Weights of a small mixture-of-experts language model, trained from scratch on English Wikipedia.
Experts: 128 experts in each of 9 layers, 64 ELU neurons an expert, 6 picks a token, a softmax router.
Below are experts of layer 7 (counted from 0) of a mixture-of-experts language model. Rows are named router (the router's row for the expert), up (a neuron's input weights, with its number), down (a neuron's output weights, with its number) and show model dimensions 0-255. Each number is 128 + 32 x the weight over its row's rms, rounded and kept within 0 to 255. Numbers have three digits each.
After each expert's rows: "comes after" lists some tokens at least twice as common just before its tokens as in all text. This comes from a sample of Wikipedia text that the model never trained on. Tokens count by the router's weight.

# expert 24
router:101137163107080099106162162097080141126122110094151126131086118160091094164125129183100116188129160131146110128152113124111033173113150081114115141087126192162096144091128140164100166155163108102076137116144155152134089126178157202096141068192145131120158163160117128140097107140171119132191076126151107112113162141096063107146096200117155172153125125120113140131123137157108097156141170113140115146136076163122147068144119185107192136158179114142139179200140193205085111161144107098111089132172095140135144075129099138114156112116146159110118150123108168175143141153122120122129118087151082120095101199103151143075142141138101100086118121130141066090154159145102111176160137112156175146156148161147097146161179110124197190061195182110155126074086113184164149088152108
up0:133108138163117151117118142160131103132117147067163195114135135156137084152076160147134181116085132112106144072061140125146101125141148178075118125193122162141152161148098174075089127129125104175143187133147133091128121141132118148097140145140101040190056076129116136140143126120153134096142121147115111132173120149037104127075159073127166146116147156145119111118096120168119123176169100125061114135088160123109147080170162107142116140121151106098129194181194092168133149088114106146173172137108131127143165138101144064156115143120119176128140175149130175140123196130102094161120118170114185146079102167118103073170100160152139113083152126172117172209110087152083102184123090094189087088108187151141139141119138106138114099116201083114157088158095158187094082098165147
down0:146154131125123086137143092105121102140116125088094139109135121047142096088120071124182143123141106130104126136175141082077135120159111074165145190080146114173165103134123166132119077148108159164126099076174101142088158102099187075139107068092136129109143180075169110124164115159108117214088148171129195144142134111089145140102098160153126200106120119135101126139129127109143135150092134109149180132086109142125117135117169144134090124116058132087142120084093131072096157162151090105058133072106126079124119158139131055101145148103099123112164125129072138147131144083089108140138147123106092140153134089121126128098147065126102096188160126171024116131124209108154147186155210202088122111189137069169101114133033133142180141127166119127106091107127125114109120107133129
comes after: "| ", "; ", "o ", "i ", "e ", ": "

# expert 113
router:178112162150208115091091088082129082117126145136125156150159153156149112119150148132132119121108184155082184170046138156135163142161119160085144109159124147165094178096140097103171078184116090148131163129101105100068083118102104102108172101154154131057134088208112097109141144166084090149145135114158116110157136159128123131097064138174163162109116136111144181127139185169151095135101149138141135135189100101161127110219078144097128135098084113085150099153129107117126138113105071143167155113103145110125108121081137118076075162096152139164139176099159103164160155139181108123122061150117151137101144084144150057126113104125092134135078174093099082106174144115075146105151156174113101185150130103058127150090145094106156123104156161109186136155173151179095150098062196
up0:123150117128171142156067083153122096089145094106170188109119141147132108097101138121096129150175123154117145014134105070121135061147141166114117166141143142118072130153181132097095142119146095132157135108084126152141120061126123075100115116100170156134161155095137129096167117129131128087081097161129115102098151100052046105149158109157177152168118179114133096157175078113133143138171157125102132097118178109128107156149117166091101132073106101127077122118137057121122159141057138145132149140106196099140160128136115121152158123093117101097131153119104205069080128131061174137116167187159155085082188147111184131158070131139117131092141118122064110125126091103131147108116154111141165061139119118151055073174089058182115138150157109137127096156187162113096179087128155
down0:102141133195178144087152117103101112096149203133137145190210166137064180141094079119170111102149096162146131137155159168111146114123121179124136199147144134096103120098165143163139132135118146116138080108143054114111093139130216165055149167148100125130140164138070088162181148118096176181088130118096098130144123157108097176201206133128113119153074169105147146129104168127143116103144142104103121116135091128152138111160113191141077137064114082114075078129077100160087152178144078130080084137138108100125128090086147155203161176101119110117082098068148162153141171116093155162126125108189086148086127158111159083143084151131124112143118118121116091085161100097057118150147103169165104118150094141109102114063102119127133177094114122159175111094125124141134115144140101
comes after: "was ", "is ", "were ", "are ", "ed ", "be "

# expert 3
router:096091098121079083083148137129095159088091089085148131153110144168076185135136046082132115115104110185182076093109121206080171163137126101135153075083139125088045144118178114127190158119196078102131111115125130106143103181116143155158096175134145158170194072101135113123105145107169107154149118160151065147146118093087132133153148154071125129103114121128116137133143129114167090119153132150131113087114152186098086117142086140112163112150147165129124140172137139181096145132153169110061047145192089147119125116166122116125173157159147126091115073122145197160142065169096105100093117132120086147161165135070135132143167116151045082111161099109113137213127128172082150172143122121152142197142105154131106108165181149135117138127115116136136109113099116087158093143172162
up0:092166084136120161130117100161192108134158137086135184109140154138167096166143182130101117103088173121136116117090139194142088106114085105113100122118084093109098245149113112152113144146077153153112155145035102094110117107124130171126125094113136119139118132096110073103096136105150111150129118177129145165077153153108191102098186112167113106115106102169133112085152158161149164096105130157109112111113146212120098180113118117091098105108153171194145139098146056160158153146133187137119171123108133082126106110073208073172163164163139096154078131150133115144080131117141107164159118135107153177110145160094164098183152173079147129115093168100181165150193142170122104104176119119177131123057132090160127120155094146085098134177097176142183111153165179114108163151100154
down0:129178127110154130105097117136142238130116159126146124093084162090111148096156085137176124105183092113132109127184159234167113091148142148145080158145117134072137151099113091139154116165145098103124073111147114131093085147194079127164069113156170088120087187113152173110186105123090114063110125130161154146148129098088124139162058166130218131083132125127144063151114159111067086100149112131129143154157083158123086137105150105147104154081169182163111110102117195120168121197122111157119117110059152125127114158146152142135063136122143107137129178117131172118147118128138198105155181077064141174130100150155084097147125138113107164108118121158093118116153109107129147135141127085085100063178119091159071128078116106139136128126145175098155184147107087137103177104115130
comes after: "201", "200", "| ", "199", "202", "196"

# expert 6
router:132099200136121134136129127134116095108140158114077171177141126150168148096093092201073175166149151105155052123139125141094156098099116106130150120167154151140188170094078110116158130084109120057130152166159108150128139153097133112116096116176148160180136131128081122173183136124184144160119091173073131106107189187122153156165167060089139130114177191100093065180116108158050108113124117154132093093162091121141137143169097094170090132108128134167096135101124120067071092152115107154207132136103120138143125169092148116099177080088130158132082126144157155107130111150118122136089102170115133100140128190170117134070110104133150108135045171132192106095117123094151142118113143168137195069095153136085114172133186152155138065137134151116137126082134085084160142102086150
up0:062105113105126165110102156141103077146114104085113160159144150172165107106099151131118140126150122134079128069136165145164094078139151130091125160091075130098117152140144131130129143143129140119153117137101121107103187108151091149090119140151216157118157110102136149107129132160099125064185173096095083155102123130128081100136171143148103060137162157107117146170078096147096096136131203072102077201139142158081141122118099124136111143037130118074101163186128106184099097109079116158172220116122118113112133112119114092143128135150147096156106144128171162068084117112076092203100123145126151072091167064085182111212100134130106121135062145132151184156144094138166131080119086121155109160124146110160125071102105118100116178195092108094136146096090118101132165067110157
down0:111119151158159120091130115143141158130190151093119153182162148146167181155186139110079122127133116124106097134127205180145121101124123110144147122122085177160177097114142136165175106173159115096167136146072084116104179060125139119127124130125123093143187178079153103124133189150088123147072105120085128109093117138136100104106112079097132111176122157130102090135078152079132151100116146111168100166068084132135161097167158146151098115127137101143101177174053105144148129102099082125154130058146148063122128169176121127150110126109143134110149093142145135138094085170159080135121097104160039142147094071143124116132064104116157132115124091130096040074144084101167107078137120193160104134165122140148041087113085159158157122061111106189147163176137154066130141069149150
comes after: "E", "Le", "O", "Br", "L", "ro"

# expert 75
router:092085170113123133095114078076134115077181106132125084101141156135116127134173148138088151121116189108142091103077129173088109131110102109085137116097151141146112120129162077126202216142149109148097091109075135115123157160146153170144126106142127194089139162121172101172141150137072059116166062102157094101059102151091151120152151189111184126122097120162126118161176142175132102092114132092199153150113158101154112125095122172078096139145103137171127097177197112172099068174141120102107087155175151144125176077118107123129111087175149136071126162104083117177185132169139086212147150148172116158090113142078123146069124135136092112139156140052125114147182152159088138140133120095089080132148130144123104106123172131066152134087137153109094141149130090173134105076158153
up0:132152114138121133118108110098152138114137145076144131152105123092188111122140143119070169151065167117137134097092073144176162156078120171171083099067087085104187116110125160160129146120148136146178188180106153129109181108151148089141127137138121120170126127089141094086117159097123083135138119126064076119183183134104119054163151095098116152083081176152113093102118165092110208124147086077100099151149198132085127144131213118116124090116145169122136099088126110143122110135137072152175158227099151095116093176128176122143173128110138177107078122129136125152156079148141091136149123092133154126181193125098098138153095117158122117103120104122152118167198166137201126148129151135118109093130173136074116134156117083106061192176136072130163111146207134141140152130175134
down0:131127090148116161098128132156076107109146095049111084110158116136071146122198086080183123123205111150128108151143166182169085141159084203165153140111141125132146152122100136109109060149114171123139068183139049140146101106131152185089175142089159115184129126123135161101172126154090180082122157077157174095128090110103163192106114094116188174136150141120177091174118163082072145152121185119132125178108130171154108065120150147118084122079129164158176094095140131109153163121160157142095077063147103130100140144143087100120135089171158167136098113092099099099147131095105114102139191134119119120154121082156118087106155107144103136157121149128103185124106183103076096076140152162182119116170106114124151112110113159078151100086116157139100107089094196140106165153169134
comes after: "of ", "the ", "two ", ": ", "with ", "\n\n"

# expert 27
router:118124167123137104093181117138133155119151108107125129123128198137083110151098092109136106127141113166124142104086174131120153111142134083086130073083147163100125075086147142141182136132128088197166153116120194117101146122152125168144141089157142136145140095175119093082177137173130104037132117080144110072162077163136142166137113184142199144133133182145134135222155145110118120166156192090136088105160106120093190137173086151148110154128046088120117141154089109198120093128117131149142130156166137116101128161094173130107059156123128133176128084107141112160161227142104123144123150169089056124096076140112165141122103142096093101139119153052096085130152183170075163145138144109158157174187117120110108112112156139100158157082196142158163109173112138179121127144160168
up0:120174170122135122106127124157142081150126140048147181138149118140164078148145159143173123141106176156094126067076134085142119097108101136112126118125108142150136145120155072140112102133127101150164175202086162120070117107161133105176196138133089066117124110099173143134063093100116087088121092126113147183159212119155169108114119104184145126124129145179151088175095150181090125122126166117078135088103142138064179183166140155078063111144099134145178136127147115141145092129106131129146171191100133102147143109073092065147142120127142100142129113124197181144091140117117095097025078133122132089057179108189183142161136154094129135129140152175135192215139098120122084092134084139120146162128180096124122136145125141122110112119150152183122151145141119068134172129111155
down0:115092111155174143098140218124098162133142187159205137155118171135110151153157104139085128117116118093132137188100160138130135162153145152115094091167101056127170097081146087060133057135117138127099077120164070165144070071184163140072103149101161147178118143074154135125132106111092119195113144155151132165158167135126079125083109164071138112129142136113156127125166073139091125100103103105122169131169114096138147090112178114158169151105125128151129119174126172105068109082137077147092029144114102092189121110151116163144196136119108167132134128091102116097138124139182162129114108073128104168099109186130198076088152102130117097105099055114109117156150155153134086120163118085131081103162187137130132118098101110127152103133149124136103138125116131021150082153146127
comes after: ", ", "ed ", "s ", "es ", "tion ", "which "

# expert 54
router:136173090123154126156058142140155151121036108157162192114140115113080105127122137127103099167132077077157127090146125054104164136051145128166092124188159120146116139097128071163064128152084154195065111143174075125144131102147141113166121203139163082143141170117126151107171162112137159085104110101087114140152102138111127170130114078132111108121161120125100064187177116181145083110111128150151074121105161121127152094092095094143133133170093107134188167087122092097149214093070115124158074079137065173113121087138092140145135099124092161145138082088140149125129146143113101123146100155150099133171117151196098182178139129103105114150143126150108145125126107129142143178133125131153150178148155129068090119128069101189148074111149103144083130071188106075129169129097125
up0:066117117057153165131130119139124119133154122143156176115119118097136131118089119134134154106116131157144187108103114181103151152135115152100109149116182127185156152150114091130155091167129085075189096144082118090140104147155119142160124090131132145226093117102075166093097132078144124106140113128118209148150130114114123080100135124135142141191146156183089106182130150244124123151122129116100118111179164074102125199111143000139117094122163166118149131131108083130179159152135122139137126156105123102131136154150131120131142074094124134113102149162143166121145171099074115122045108095072102149155175129133152099187112132057128143106149080115144122124131156129184119128103121098148084153083171138108148072175104060117114118040130129179123099167162112091105145155159164
down0:086073149105197151094091110190159074082136116118141172161175175137157166202118130137141168136143109164139076172097147122119115096159107144156146203133096177091138112098149120172186141155104177157117075111155112147112101150189154109123129134071163096134132127122131130106177165144101101187134187123140120066139108120151146127120153111119183118174146131157122094131115124114092136119138122115089092110107088141107127083065148153089106102114119118160116112167119114076090154125175165107126100165173094109111125145153143134087153097120103081086154157093115150105090114152135132168097113036090034152096132141093107128167123067131123131134159093118075090172116121185102123168143135098168194085100101133145093094205189135181145108089151082120123128144103117081128213146131058
comes after: "in", "us", "em", "v", "im", "ev"

# expert 17
router:143160129067132110177055076119102152106083185201107180140061060144111178057187126128106175196139139110151146161140093153124149136115176126174110115095103104167084130111133205146196111084125099164135086159166079125076087117156136147150108141114156152123147076167129135134132106129196116084130116142089162136141138124173159057144125099112185107158122152119145158132165137115083075168102103146157098152183150128113186121140090094162103126130156143170123178113077119083097068103064100089137156090130099119136111157114108157098170132117113115099077145157168153086074148133134126094079118174091126127165120141130096167158114102153133182113133165141113131139075140147120120086105139125079118118135168160171108128155111130210053141131098145180144166144111199148121136135141099
up0:094120118141115131140087211213130068125145138132161167146124115159165150167111140145143111065080153144146154141093160138153106122133110115062116092115174126124110110105182149130142089164093129120202138166093098070121126135094123148176153166109128116183168085097105139148072137107142106144112107088119110172181188160103155090103122135137142162147084113165115074122115130162127109098146176174117149140117080104094126098145233119060103159054207167111154109155129146121184142124114142125147141149103093094163143188112105126145144096106146098107120150117165175103180139105111137115129115152113128105099149078080126127176081178102114181150085093090098154154124122148159105108173105136103147141130150086167121071131117137151141196185128097135157081172153193110047188122056128
down0:122082093132172084144191188078119153124162135107153104144111150129091176134143068128152174147119157116076126155156126171137159078115165153136147121122106094097137114084161114113147065174144165157082090101113095116087170096152153159153100064085133152117138127112153096143120095184092160081143177091059132076115086155086145104128118120159151137137154150147136160119106136107118165126113113158121071162123139121121145147151106049166112149122170150111134170112115117128168150154128082152096140084146081105154115183144133143126110143135096095104141092106203150131104157090133060172162181111172082185059078121214089112108110153143106156164123113088127094132141178084132107108145138186141057174088165145146057090064130151099154163049113138117162170119091099149119148053109138
comes after: "O", "H", "D", "Mar", "Bar", "Mot"

# expert 15
router:080114188121135116149164127065115110133160164116135096063044159137077157117146128123086120165156109038157127122077143119086149170109079091176143089113133160142181119107103155158130156109151111149141140165092126158154067144143107151136155151165148140151156136135106112172157166123081090073165109101141152189068173133169135157166182194098098164102112110108103109132153112164125149120190153132202077142092193180140136166148147108085107146089132124106088155108139159091091103117170151115100097158146103122140123172136110130119100048096133163165061068123088147103109140142139118121111131082151055170126080074079095084077120181123118128129130178117115143111153122172064132109077090125157113132110117140109116125109135132067157138106176100068116098132114126199131132170182129
up0:088147108152168216121092142126112169147125132085119131090107127117096094122113118142082197151110123123120148052134168125115080074060204116115056126164098129122145139169169130150090089135137138134125187087120116141079136091150144162135204152136139077174151144064153100091154112109106136097115176120177120140138166129083093096157129096109139114096163170144127110139100090119118121136091135091200182204156153121159096182168171067008154147076180150133140135126156105183161136088168130146161164137173167147099110085113117133131143157135127087135125141155143146145137151192118106104140210172129153113130126179141132080165113154182125136144158060079121097173133143095152162113165099096183084066145086106147155128153106138137121132132108111134096086124155128107112144135145151
down0:107148110137127080161112134089192102145133116166063165155112115126096143140133129158134125141127129165087134145145121081108095079061101085130137073129139098121134110175187200125155091157052126124098127147167123123162130115145144163188096122148154174084139065136148158184121122151181165150135123117068157140117097142146108126149109147155124197113156142146071089142091152165095108053102108147059107206096129155185130064171157046168128125136075183082169103119088119048124167117166133135146114140153141129160110143132158177119111116103062162138141154126102163083145110071106137086075111067112078147145115107161122129085182112160143092042111056132167118135084139079166127122137122165108109169144130150145125095105117105145116139095080110150154167113100115100102108123170100
comes after: "for ", "0 ", "2 ", "3 ", "1 ", "7 "

# expert 112
router:080143146120122142151135140146079102109091204136147150104118069131087153125162229159103130118161094105121116131162137072101095129209218225144150121144178090147105132118149191096114099082137107097153131185153108149155133156202167134094135079099130067179177153159098153131160100128109169147080102073121128137098117148134159127165105093146219115098113113111096113096134126068054139087107112184122108117095113085075166109136100174166138184098149123146154154103113163128141138124089152111132191112126077161104098092103122122115194117112123120136146107123156131148086156101137133122084172123152115133133105127135125171160108143158113132095122164128205107077050110144136109107112126129062160125135128115150122165141117130177086069125140140186125165098125141138198147149092152
up0:061140153150079164177120167067134091172117136105068146123120121084111112117112167145167142169070097108090181117097104170097156128105140156134134147105141119102074107121203111164141108110075051179147125160118073080033149096145167111116162152155136168192154165101105157087106097148141114169061145139128153138150118116125118092114152116183122093128144103135070105129097166156100121163120113072132118123187130163098055103146113120120105201140202164108138103114142088142155166136092075137125196138101136176112144141111103101157140135144118095121092093147069192133128140100126135184078120148088150077151137147150131133155100112141148115118101135092126085131177138127175088113113129148093117115134080125167146071158074096117154182211176145169143122147121085147092177069157144
down0:155115117189146141053106085151117126130170177162127155162095163118087177161197114162136066115156136107155081092135144138171155159102133074187171158170163088121126127117149077141147093172083166182120179164131138118132148140131140100091127123119055108081116138137130146138103139148108097203122100116151142104062113129118170127183143146162144144105128169110119162138177151101141156142161153111102108123128109130146149088102164071106072091153152101171095067174117117081110092113136170077160124131118204042125124149104132171092135083144154143131052141130101177147107140088108192169131088082140074093186135129098128122107157134117155178117117123121124149177121106156121072114120124072114123134115136110102112133094045164137177136160095205142208121112102134143174111167176145
comes after: "G", "K", "Mc", "g", "Sch", "Al"

# expert 32
router:117107037146113126140166122156139163145122112124132130203104092129152138094133088135160114166146147093135184097111135125118167164094134073139127151086131150121156140138105093124093117166181122112168164171179083152171139153149145143148111172114166095102156141075099143163093146154095162154100146072134112141113117110119121125160149109083074122091108130083151100154092143114187127180126155031125073094153157182126128147121116123111113113126093150137176098071139062064048163131152137079148135100107129072131156147168099168094076171091068179127162104152161081111087127165115143148135109100168179159118139116116142171100090136101145128097112136108084143154161094109175135140126187176206213122078143181119085099137154151133089094165123105103134079077141036101111148122110157
up0:128169139124190172148124100112128066144131092120112134162138086087134149088096130145122197156109115164111217131085154124097162134066116196108149125127167120124130094115124138121080165111115122137136109172132068147072138110082071125061164193106104135134106142099154135073148097116090027077091094145145126122140132173074199082133103166113167131093134138180072126171134111121079132100117128111066122145163054103081110154206161112072118143088125124146155162137153064114162145147061113082126156136172137154153164161099131140075160160105114102085124194154151124077092126128153132154108136176105143108127138186145163085167061196127160149112094144154141110147123182123067109145116113115190169142121134131134142151120088087140128116136159107148159123119173153115105116131177121
down0:108163183101122136060172098129130136076141124105147127116128123117080172097171124068160151123112114110110151178151171150147157172140072106174091109117176139115141136171194145142094133175118107107075128114176138122112158111167163157174086133080082159093059133106084147115083138194093119167086151072095118105109158218097173116134115126136121136067134115111167117123106137098079150058100098116146104181106118136131106197089123175202109139084117143133133171160115168066096088136124118148136186108135134096128119146138115133076158181086108126110175140184141217080125110172112170142106121124126113184169110135157074126123072078165160145119187105107163128139194163143163117125144124077148073123105141146151070148095157141155094142116120143144145152148097151068096135105108162
comes after: "A", "ic", "c", "u", "ir", "ec"

# expert 100
router:073127151132101126114154089156102168121127102121164087219104097130088165105114088144090132102090092099088164150147144146133078141207138126119119121116149104121136158168105121129176142057154118080136130120130120165115128193127125148125160149108125140122132117151118137153160105104122090183163121085111128147161113143076130090155113104122132123103116116169087170095133182061095154094131107184106180110151138162096182104117147210108162152151109132164168169059136140108135143130128221134137130097136123191169143144110120153145105133145169077130096117128146148164110112077054085103076150135058186133144106099179155141175116192153133096067129123075123155119088128142071103096098146158102129093160158140200157191132123180101081089128200154112129123111041156167187111109153133
up0:108117130119094129130096134200127123111138114162140115089077111114154131103101144139158154146142141084131145102064116115130093144108144102107154134165134158105152138081153166149185058114153149196157114203119138100129129087164131140151127111155143139162107171125080111067072093159161164112017078122125110158174168131091082145107119139164157105125122097127145108146139122135109100135143120078099099168169156121099187140107142027116102138159199096125145138099139086100213120186095040125097179107166164130099160205107112079146131151123127127170048158154159114095055125108155116108113131090067146120088151156098100097120118108115133141175096139143151090149145114128114126134101131117136128111116092114156112132130154108157066161208156110172155097130171161142108156091192200
down0:151131139118188094103121110086111131074171150099207108149144077151168143091157100152180151124151126111113121114142134165110138131069194125154074132174118151106096148128107164103119050070119156139154072125187086107171158158128111084122109165125127162121126128107125072105071116141077152108170086120164216165174158221087138100132164075134127135123119156110079130162128116104092114181116139123138159123181116121101116200163120144153088118079134163136128100138089113119138126185094136119118172118117126113149130148128175173102107146122105133114098136047111146086128094157102145127099096045138108092165153148197126100135053122105108164158145079181145152054101126067158105125094169138186116123124081086119117110114068117115092167121071159120174145121139103150180131112157168
comes after: "K", "G", "k", "B", "y", "on"

# expert 91
router:194132135096139123154175065083185078126131098214121144152124113120168158134154112128125131095154114124119130090144149172131151167120107097109127152106128149114106162116108099124143137087144157073083053114104120142102152107156160120171154187174119192215109090135206108201148200107134113185099091125138151132131148155133075158166096117070124148128159169209146161116120116090148152129150156102145142154176159103086126076105158159144130177139067133155060092109121102085082111141143078093142168136206163129166184126133073118079151145089109151167119136138117157085128128124130120130113161127100172143071134139103077175121126107135109146132104095124135133117036107094150141080127107122099116074171103119143094159180093155115086100213129159142126105110133125060146114163137133
up0:090117110124139081127183122153158094171134157153139152115174138147172131092122146124110140105094141112149135125078137078099106098104124171127136153091100134114137113117119154127132079144198173097189134183118135108097095049201131130072110059095148101153136138100145131148157096101123121109148111182140116086184164101176095121161188133132097099120135202157111085111181140142078066048144132073137074141111170093082120111099180080060091152125179124122119109140130130148132104169085144160138109165116140139104154164120116146117143113097123113118131143102159176123121225141168115165113074098115146162182105090136166112150099137153144160089070095112121170151179135106169145142140141103129141088145134092166191069136103073165059181193134166170164099084103149140130157181144170
down0:137134118123127135108098108143135076119113055103106147172111145185137127106186112152198107119151175120037099141088127109067126087130155172141095139097111154105095189142064131139157120112151087141097065155094112132133136082156107100128117106147136084150111141086062112143119134108110130116115122108134116136139100174098112124188111133129178129122122089118124103169114168127074072085134095134143118183073128206156094096120150142169187181099104181146094121142138067105160094136164156104124159155086129138135125166141159137104131083137107101043110211094120171159153099167105169095133134132104046128116128106182094139115105083112208140102168096106067135165130089072129082049160087138145127150131135187117124175141185167128119136094077111181149119182100108096121136108120149
comes after: "- ", "T", "t", "1", "2", "eth"

# expert 10
router:088100132098110102083120157128135158139110107154131177139110140088103105148150134116123106167098057106141107131078169155130151143108151061123153188064138131054077154161118169101136160137137103161135099098085116167117122127155143112103221185135153116065115113132114085153137149173193064120112129108074121118150140099169166109147096139102118173169094170184213179129155168152106057180125168157096148167202120178100111100182144129108121149192108147166117148139167110138158122125095130100095095106113159177152164171094094175092155140091113178111123111130180156148136138119168150153140139103094121185104136104106159119165107085170136104129180130090133070159177158154118141057134110171067171161175134170082084164138146127101140140163150094097113147196088108141121119131118131
up0:088157075061109178129073129103117120141135175105129082185136066132208096108116126150091097099132190097113082130159107137106129152092088151086103138189157130142102164123123082096172089112115182125135112145096112126094142118148134079130164179110156102178130186138169125158090070148096099163104169071157096166166093099131122109080117087139091147118100165175102136117120145143139141099162109090112110120128161116091121190123097120151071158141178129142103160170121130189148102097146118137168148130123110119103122101200142160135152135147120132115089144157151154119095141122107120098119082135049137118036103110103161140169066146135155165051111130137185110114111083122158134143103080167185157155129131076168136110155117123144048094117079107114136159182208065143115153082191127
down0:115104091124139117064095099128133150135105158102167141096157144153133119166166050162116135109146129093086065135122141110111081104147139153154132192107150141122188193096129132072159027132116146126164104148133094169123107140181205113082109139153082141064122146171114090106093103129086157153116152119186155150113095134130110118157105163117165176121183133144122094110148141069088086050125084141107102169117096149203077091075164159060163062056184133164175143161134153087097101127141066157147149135127172156123115105122138154052145108137062128139127114086097135109115120130079123056071180129109089107135133107105141089117082090162132134137122142129084116185137126141103131098180105114161101100137117117167111174158069131123120125085128168147164117119118155118133129100160171
comes after: "(", ": ", "Or", "; ", "ac", "BN "

# expert 2
router:132108174104146119118144176122115075140136111080176169079146117136145184182138135134117113127122094109128094104141093164131160174159118163146123084160162151174131165099202164141127178135148143062081123124133136097124166162115109123158188107090175162124093088119105093162157068137106146138167056129207109211125124087111174178114117127113112120113147089160180149160088119123171119094087075092197099106092186154091195069152132145113166120101185113159107128090182219124171138113124175115153122076121166150152156178134100121090112070144153140070138119114146188116167153092069127099142142113063132129114160092149108091115135124125140112058142149152074054134144101171161161147097134177123104140135144152168127129116105154103149125150092125155134167182116136097167137158107122
up0:154084147118135118114121190143163120141108121155101163076098121126170152087123100119054141170054120067098146119093138087157088147132107099196133138158121077177152134127140079102117088145155159194137127152149085065106098141119140091137119159116078070169120131140162120122131119121116085226091118159122087110124137089111119082131181051120108115134115130157162115188146188178106097134138148135112033111146153093142127138148149100089165130149173174104145140084098103090128114115094066142138084112110135106137126179121122137126162136131202096179095171132146158154096109146183159124129159133091191147129223109111141142175119111124119103126123063127155100172161164167125123096096040146212132095092142151122137149170122176192095150124123155155131105146168115105126146080127152
down0:133165137169162173034060157108111135103143161102089141122114173131147119125184124128167141131166113166057105114173158122080165109151072097144117111159103115053126099149171159047161071164130075155125150140151123134126129137102141121097158094108102101138180046123177104098176117171121151154149140062066146154129139149129158125154123152128134145158171049162202104122043126135083132138156126094157091083082142097104115101113167105139089125159103184186145190094089112129110125162103129166091144109103070172144129199172128115058149128113106162120125092115101180115170136086123155156111152111192140101154119125155119058104119105126102119088118131145124089104071158133121101093139137118127153108180117115133153180163123141102148184150131165146129137114065108118136161126073120
comes after: "F", "f", "Gr", "cre", "ar", "bl"

# expert 51
router:161122171126099109097178117130143142107114144161174140169148088160133125094144162113083100170109082075153160083146162109079103139162211117124092077123160082168126134083180154163176148109127123130114140178071104189084167102144128136114101114123102086100057079136108115154158158131074121099103137189152178117095149168121115178118091137109110166100127201165173142134184157122116117097146157135087074213086106159103141105132149145151133163137151105145090052101129142103136211144087193118174107146164137175169154147145141165111158101084077126185125119120104121136124105178149083110052138163161105100125113141114095111141049171105080126121138143122104167150062107112105160126072148128082139124096191146140148139116122142096154165089137122162140091088125153088162129155077156
up0:089155149118128115202097141163195089128144137155168143098127094157159124121111151128132133070108135054067157138045135142131095086081139155148096151145056128122124160098095152137079118221086099149199157148110039155088136157096142121080139164139146183144105088127101158081113126172103100110098154120118106171160117121137148158106136155116110111148158144154066107083133154160126043131148135111131171112160105121101142106108168074078121113132132097091147113092130112106154088107088082143128187121098153139132106143137125076143105182137154141116068098123166191129168132109164130071126120112161202138176154132123126100192106189120094124139085156146122140169172149101137101132069115102193114077126155118076097058132127119121084150100158139112142126126212144131094153131089177
down0:061171139138142184180176156149060139159148162080099139157163129132142050076142123094131109113119168185124055113090157158125093122176024138158141170119215123098098069129111143132140096148132123127141087150135130096119144118163145133147079087141137169085104123127148136114125131089098147085140107135127173120160119143129135146145154182112145183107104128156169081139152122046124132062080126158098107180074126170148126105112180115134179060177169120168141094137125085090098105151149197107138107076119143098122124111105148138104167102074144152107108109118140147165120112129194136143176138149106090137151154131191180152063102162083100165153143079102106126157165184169150126099094131071145153114124133200083124153158140164134095097087146137142166162132056115145140137113133155
comes after: "T", "in ", ", ", "of ", "South ", "C"

# expert 34
router:099167131113085119124180125133131188103134077081136134132149111169141097146188127151124090108104172114157065096093143159095098158127117087171110196122140138076069113118151176162136158124139087163090189112108109132135108130177150162156128126152092088113100099137080099107067139091126074129077122123163086178119134183090196137128095181126089118159128214187105163163149124137154101136135121133131127199142158149121101094148136138094160134153116204155146138165175173157144122116159128115087066085154127175135160151090126124095184085155119115149125108137144200143164074135085107159075127107139051169124097164094113103134170189136103124088126122102133078174167160157098142102146129129158144212145137157144115095121181124109134167069145141066142174128090068162092132107146142
up0:094119117143166113095096153131179059112188100125156122149134090081171109121116172173063140104102131160066119118054119184144095159069091157114142146122173142093115116132122148162107133209108208187183143163132108125109163121099151131146149171086130115126111124078139087143135153150129103068088137122075111100153187079135122109167191083160106154101100159175122140081127091089142119065087113180139097108117105159112134156134145106132115108122185136155147165162140095144141089145164090159181155124117132143145113212100074141153137088167157156158138082132111156152062103132137130131115119124099191122092166131096140126204134152154108175111112111149185146097115100154153102141112103174129043201127158093128127157143074100122127154159114121161139095145103120083117157099166216
down0:134123167140126108150136155217118160122190115106179131159168198113081127085187105120114177114152099175079103135140212150132108114127087117074117117103121160111160150158105164143119105144139119117089114134076108131167138081130194110169098140136078117125098144100145097105127102120093146127062168135175080164118142116169123103144101133083084132119186159078151103148093152072094176099183134080147113175158115077118078096127095179155143121096125107153121132057083123093140129122119143165094122151143144129126100117087084090091131095153170108131164133098122191062158113137091182139150173115178095159172181102197095051111095089083101096148129136116169080128176157071102132075155104176136117129154093159141142095114081129141127043121150154086117156129110146120102178123096137
comes after: ".", "I", "S", ", ", "= ", ": "